Weights of a small mixture-of-experts language model, trained from scratch on English Wikipedia.
Size: 8 layers, width 448, vocabulary 23015, 74.3M parameters.
Below are experts of layer 3 (counted from 0) of a mixture-of-experts language model. Rows are named router (the router's row for the expert), down (a neuron's output weights, with its number) and show model dimensions 320-351. Each number is 128 + 32 x the weight over its row's rms, rounded and kept within 0 to 255. Numbers have three digits each.
After each expert's rows: "comes before" lists some tokens at least twice as common just after its tokens as in all text. This comes from a sample of Wikipedia text that the model never trained on. Tokens count by the router's weight.

# expert 77
router:146146116100127112118154108155101147114087084100167146089178102119130108177184124194151157175173
down0:121104131096163123187127173128108109121147182097130096152083156099160143140095065128136137065138
down1:135098088125069095099099167119154096123168115086177142161112159130189109150069134119096154103155
down2:119160132112178144118074095131141182094176087124121088095067157178122142119116105164154168088114
down3:098101164158134144053150101137129153067113103166144200071132129142038110126136148153114187201178
down4:119140153130158173142164127146106196105114187142112135106145133067160171111110147157120118150179
down5:098089133104112107147110105118100191148191119077114072123104096118137061130082130176155098067182
down6:135110095163111098131151171155158130087088116172067070110167200120195146128163124083091104115157
down7:136141161137117165088186111150140038098139144127095110119115149107133065151161147083135124197085
down8:107094136113108142087097109082090129161105168135150142171102102083103163141139180148124143141159
comes before: "\n", "-", "|", "The", "In", "American"

# expert 66
router:125136099167141112123180060165138134078124114129136112133163141176079175124097146058148134156078
down0:090136131166089149124121157102175147172107090063149191128148138139143140124130165127075138157106
down1:115140123143097175071146118095135114046113125120160118214114095119105136139160069123108123107149
down2:160116174123094186082126123121142068097138145084130125109102149112132159110144117130119082137112
down3:124095116139143126133095112137079158110164170078150197087101136148144155147159150129101116168090
down4:147172138110154141160158122114200101082117075144114109155190111135144084116112117094119082118147
down5:110147135122124084105125177187116152193111142128106150164146200120123163122144122241114125064092
down6:111124151185072126132121131133173150166117107072118136142125162115108120082147120146116131109088
down7:175093106094148106124150072153080102114146133160126091103126123138106117107104098104174104131142
down8:075173155126100132137102137124098177130100098129144147150119176107178134117114145089090079102155
comes before: "-", "1", "2", " ", "3", "4"

# expert 40
router:149127100095122086167137106143061102173127171120180106125086152107168138082193160111147103131121
down0:067144108121095131151116141119147220120150133111181154094133155150151105139095119143119155162127
down1:184139161091112121119160153111109131094177114135181105161150155134154119172144110115160097092187
down2:135148132121145137132162151170136163155153158170137136161166105164142131139133137148103109144152
down3:091159080171127095183154153139179100124047144145193138057104171133074130142113164112080073115136
down4:163108089147127073134172154119144101148166158176156073078099108107114147168149109131130123094110
down5:114059138144152155137138120110096194110150048180197124123110076194131163107109160162139160121169
down6:124125107103144171149098130135119176135144159106210185189116076149160164160116137079110115167113
down7:106148150117120122118172109179118090159119082114194135083172104129124124158082110124110126136167
down8:110149131114104134137197154096130095107119131072169117126165170096122127110167158051113122184084
comes before: " ", " The", " •", " \"", " List", " Country"

# expert 35
router:114133112086148127115093096144134085106155134102173155120139074166062119130159116091126110114102
down0:112119114109129083109134107151119171110088150131123221118173108142091102156117151101158130145090
down1:183156137134167085122181077087152142133107149182109151067071090161155103130204118194116182145127
down2:131111109077159108159141059128114115108170125079120081086083165161117109081175154118162169117106
down3:116141164117101104102134107112110097146133119164082158140145130115101115181068114105107080127142
down4:131074057106193120120144196134149123137080150149195136120110090135133111101131084074096085160097
down5:146149141147147104071137124163087147123097142116087117113132124136116124073125155143093120131133
down6:172116122117091108093112054111114116158164136082051114124159154143097117083114134121103156143067
down7:104075130165083148141116219113118162149064083057120117140118134090114102137154123117124112041090
down8:078119182179137113154120135111144108158105081102081153105145155072120110121111123130103111173155
comes before: "0", "9", "%", " |", "1", "8"

# expert 90
router:120179124131148156099172113095114102077118095136113090186136103185085150110082112158127116111136
down0:107119105120134195150119133128114196125100096124160149157086153074131098135118085129122099169094
down1:119120128108107103098109107109172104151130134065168126152167143103132153164080110149120124110123
down2:115127077165153142167145122159145163135147165119162146113177140123117122100155142093176153156140
down3:136167092184120121124155147168202146106151069078135109102175063149120129122089099208130168132139
down4:108169112140103095097070096133072156163121069113069136081101222166145116133127079134159144073123
down5:157083116067201076133138122136127173062191082195132103134099141118136149101143144130077146104131
down6:145074159143152153163136127087114200136041082160139101105162152124125076076118102139149129154121
down7:082125122179155103098143056122149107082084102080155096095122144119099167165111132145194110104095
down8:127105112154153128154145101133127184045163141138157141116118114113143044172097075097112053084114
comes before: "\n", " ", " (", "i", ";", " —"

# expert 94
router:148138124132121150112135091105151091075118110101160158139156169148179144161146173185128140118128
down0:104096078108145153138135130145100095145098150140080169139146133122137104139151154166128143124175
down1:099134142116102140197125169176124055143115197157120124136122109139130129061100144116105158111128
down2:161109134104106111157135129166115117176172123153158088110119148106112088135185087126151105083123
down3:070049138189154135202158120124139113149127142155064133129142140141150106181110152141150110132166
down4:148134148122147097118150107114107103146087163140115101114117109158170122147133131174173171095101
down5:143112140173103162177134169154101114115133112144101087066132103132178157101075095154143151129099
down6:158144224141136141111131119099163117108044142092113147095194190161163134110133132145157147164136
down7:171143118079159132164095066161189152131178078115098123135106150086067133104115118132109096056098
down8:150081134150096149140139093095176093113149097107078090085118135060092142145107165122132093143120
comes before: "\n", " The", " In", " It", " He", "The"

# expert 49
router:127158082164164131095144100130143127122110136114141106075123100194092103193129110146140123123076
down0:183147153137108123107092151110115133130098173096169116108160151150090146105162165179172151155115
down1:102108174177174131144106086160080151099154140130078135069154120128103171087107095147093137123097
down2:103128148178130119145129151164150139080165164082118079155114172150103090166076109158085142149173
down3:161110138080190109137140129135131158158093079058117133094170114118201125109123088137129100132149
down4:147112113160112098133128177099121126099115122150213114151157184117143092074128147136173109159111
down5:140124099081175087138072148142126144128174093157120121182123169102107158105081124158125148142132
down6:167135130113099071116087132087113141133110108166182114149106196189119149144138142191126135217077
down7:068137147163161166117107156102111182107163127141144116178103116150141038112149104104148099131108
down8:117105121139146117174232167130157098209061156174112166127183116066144115120122146079077117122161
comes before: " |", ";", "0", "9", "5", "4"

# expert 39
router:109144076129144137129163101139128077055102112140155122117111082184094109136170173127185121116023
down0:231064098110120082144148095051115082122118128161143149173159145139135132159160121143080099197132
down1:106118198111155106146082165134050121151131110110179154133077160094129129164091158121098133148083
down2:202140161071087139113079152149117129097133155116148143167117161163156144103169180111145156122124
down3:116149086170139112131112082101111095133095153118143124127135131127136114128108092138086137138099
down4:173138202087142106121142088086139106157109133108128106082085139141108159093102117119083113117130
down5:175162058040115130141112096113128115094129078126119114153168167112172109110187186175083118104102
down6:130196094078106132111144171138179091186214107122197114196135180135154080115155086158148139148085
down7:178116063107115126105099125118089111108154138097140130112123131116190145130125118101174152152134
down8:110159176134157153127143138148179119152178145132171134144127114178161162097122124154082111098114
comes before: "0", "1", "2", " |", ",", "9"

# expert 44
router:122135170062093113085126088152119117135123068150138160191136141144167082173099110196107102162175
down0:183091116099112145224080113192166151202095124152098117129115057098139163153187161120119140146115
down1:130137198121147121160142108132135169112066146133120093105105148092141168110131093159120178169125
down2:065132111118182114167130155126148150104161122148141097122116102159131093120074107144108136130177
down3:107154096147101104140147140146160147172147137181109134156157109125153121167128120131096086138187
down4:157140123109043115201127183087108107141112117103131108053056105112167139131108165079120135151083
down5:150116186105080117171090109104082178094183135101150162112103125143181136100058149162112134115140
down6:084145177116196135135106109103128152097105149093155152116102123145197110148093099156100080131161
down7:143120134139123119148109138141140112145106116151127072121093143131091150102179129107137186105079
down8:120161079087074150089139102112139150115172165074110135157080140127123142126149155139071053163121
comes before: "\n", " The", "==", " He", " In", " It"

# expert 37
router:135142056135167121143132115082134130074092078164169135088113034219086144126168195115164103148071
down0:081142131134109121121138179113097163051145147074175059095107098140169089118156116128139103114119
down1:188146146103111124124104116180186168131149077179117098084100151117132165185162079071162169156153
down2:101149133147131163103134206137139146078099142089079128084167100127098078125093108183126105174138
down3:069122110157111142160116056095107123147078184108138146076167115137065160111122162169089130121115
down4:150132172085143125127127119102086137132129194138100142144126138127206130128118132141198135158153
down5:117187091175180121093132127062130153118190101099172134163085166192106172114136133134120114147101
down6:172111115115096120089080099108132130144085123133155133150092138064141189092150150110108146119111
down7:113148178082128108154090136126127209146096062084153147069123183186121143144152163145139174114129
down8:115079092109162182171117118139164113162120138130100149098120097097158120199129124142130124156123
comes before: "9", " |", "0", ".", "8", "7"

# expert 45
router:115111070162118090111125132132135070170138178133150137105092143182098130113145169095091127089128
down0:119119118157185100083114133146102100106098102164183174176188155180157191172154091140132163173104
down1:123095119048044138125158117137150151162145120099128174104153099103109116139160089198082131095088
down2:155119151166159141119157148166108100095127103139165077142134100103150140087113125141170100146128
down3:140122118171099150137091181091114149128112138100073129105081115139129092205095163120137124088111
down4:170127146119135119158114153110136098165137121120109138153164185104142125155142128132155048100157
down5:127137084088168075111119108159120188117165146125145166124154112076189116124048082163153154108089
down6:102209140182121153097166117133173161127091182133132154087124126100182103113148097113127096160122
down7:090162151108190165114125174096149131143160109113154164186152172181094118122158100167099120108118
down8:086080110110160141143072095093110134144116143102135114123153109178156074079143153143084129150103
comes before: " ", "1", "2", "3", " •", " Website"

# expert 85
router:132160100081137149100116106101120094052118139153147126107102060196073090133156159104162135138067
down0:112121113150117158130137176088100144132157152172076173112119115081061169126146177134160111135153
down1:131193124121110120131089105143103114073201138087136158114136175079101143110110151132137093111171
down2:111144089177076155116135089208201092117141114079188136164149132169096068175161126080103130152157
down3:199089141107141111103142153112121114124169122110064072137136140111077145102121169088133173119130
down4:150102129118069131153202097119126106119155103123103079164065136079128111118066087109155115149093
down5:139118173131105140100161057132108124126106131081104147128141102113074133151190111131113206089129
down6:137172123038148164111052195160155072118089121143127147104156101136166085142078147111177154156144
down7:131067135101084142202108034082090203106097137129098198131148079093098145112142040125120178178160
down8:093094166099107102161146127140089155139192148083159178115142086150054142130106085142157098128099
comes before: "0", "|", "2", "9", "1", "7"

# expert 41
router:119139125122162150095183121084113062085157152145159114121151148159100167147141144081145173125097
down0:147170135127137137145136138097061185168115141119118170115128100164068057076120153168156090132127
down1:185142125116106148087171174149115176152130125110141183130142096140110123137072122141107156199114
down2:141136106067093118155129080115089093188166117083200099138100097136102111172199169162121202134117
down3:121056080183085145083156100143169144138098146149116134153148117176077170127170158088110123125099
down4:140116115137137103115086105126103135214182166137194112101099138115151135115066134098120084095097
down5:173170088137098119151138144106140208090095096151168173159185098178205122121114127108143112158122
down6:100099137128134114103176138141150085077154100098121110132154139082130093119184152121105165158128
down7:136071178158163191143093092116123123139160166132141118127128155172152135107097162107112089120094
down8:090130144175072121155125123122205095060179128124070075123136152168137149101126149110132155141125
comes before: "-", "0", "3", "4", "6", "5"

# expert 42
router:075128083132169128127127098092120103093095131134152116081123052186092104146101111095180139113067
down0:132148119100139136127130134170119152091105122145148114205124163130089079092091123124114097146136
down1:159166147072073130124144134104117104175167052109168151174114162097095130109178102148171172036102
down2:099147111168158090090120111162149129131052144060140108047096110083086119153128144117093156151104
down3:121207154194138135137142104110173171128150200132151080123100171163154092119159114117179109143166
down4:068102049128119104133150149166140060167173104101151106128197114138093138172132119137159125176166
down5:148130123098098084098182127148123134162130114139154067163099164202118140107196098104078099124122
down6:117105106091188134236123153129131105106128121177086175098169116070161157126098172101143186102118
down7:147114144129114092123123124173084116113067115172138114101190164176101121132144092141192113135186
down8:099143089156106168132093157099174190143198166107174116150083135204086168140155129128093055109095
comes before: " |", "0", "9", ";", "–", ")"

# expert 55
router:119172167151165150108146064130142086108102147087140148112093078134092120123131143161185109107065
down0:131149134080137165089158188157079142166144163116129149119169137087136144111142130177141125109115
down1:102169104135124128113097102081134170101140114096196104136158127130117137122176088086165160123107
down2:124054136099138133093179114185175149152161129164135144198161086145142133144178139174182098125090
down3:115085138126141177140130136166116163179127109090092126166146106134108103174175120176085095072113
down4:098123128122126117118072140181080135185089139168085140196052087162104181124129167167111089117109
down5:065142122138162110100151188173186135120160150132149072137176114145112076135152145110116190180122
down6:101135074125110152147126123130076101131106071082058162097178139118090159095151137113115151108110
down7:161094141177078216187061118140148138140152064128120137128080117152130161136131131123096174154122
down8:160144086147145125114200083093088119074089149118116144077194107151164100084163086139109075144111
comes before: " ", "–", "3", ".", "2", " be"

# expert 26
router:093129121152140097130107077071117158124117125081151142062139132176134179156113073139144069096125
down0:107084086141101111183167089126176082090165093115139114094188135196088081150130076115110097113107
down1:148171127105135157116093125079086103117112114139149135069133190077130107151215117104130106119080
down2:105097169136131124116114122107179116104074091135159125128113149117105118056090119083081129187133
down3:113131150108109147128115161136134137170127149094135153078131135048117101130136112081140162122169
down4:080126135156103131078127099072177145137131120102152091105077130143135133119162129141136158125171
down5:112153134094117148148163139124157104134082109162086143114151127163111143138121125115137094155079
down6:158094114121110122114112119142121118152129126154103137111062154160136131125163128072121189141068
down7:148110110115128129139075154176120155119118168173151161148120159168128174154045138058135114122195
down8:186160111131151161163167088161143071098082113062099121195168184134124077195110146121134107150124
comes before: " ", " —", " Apps", " Goals", " MF", " →"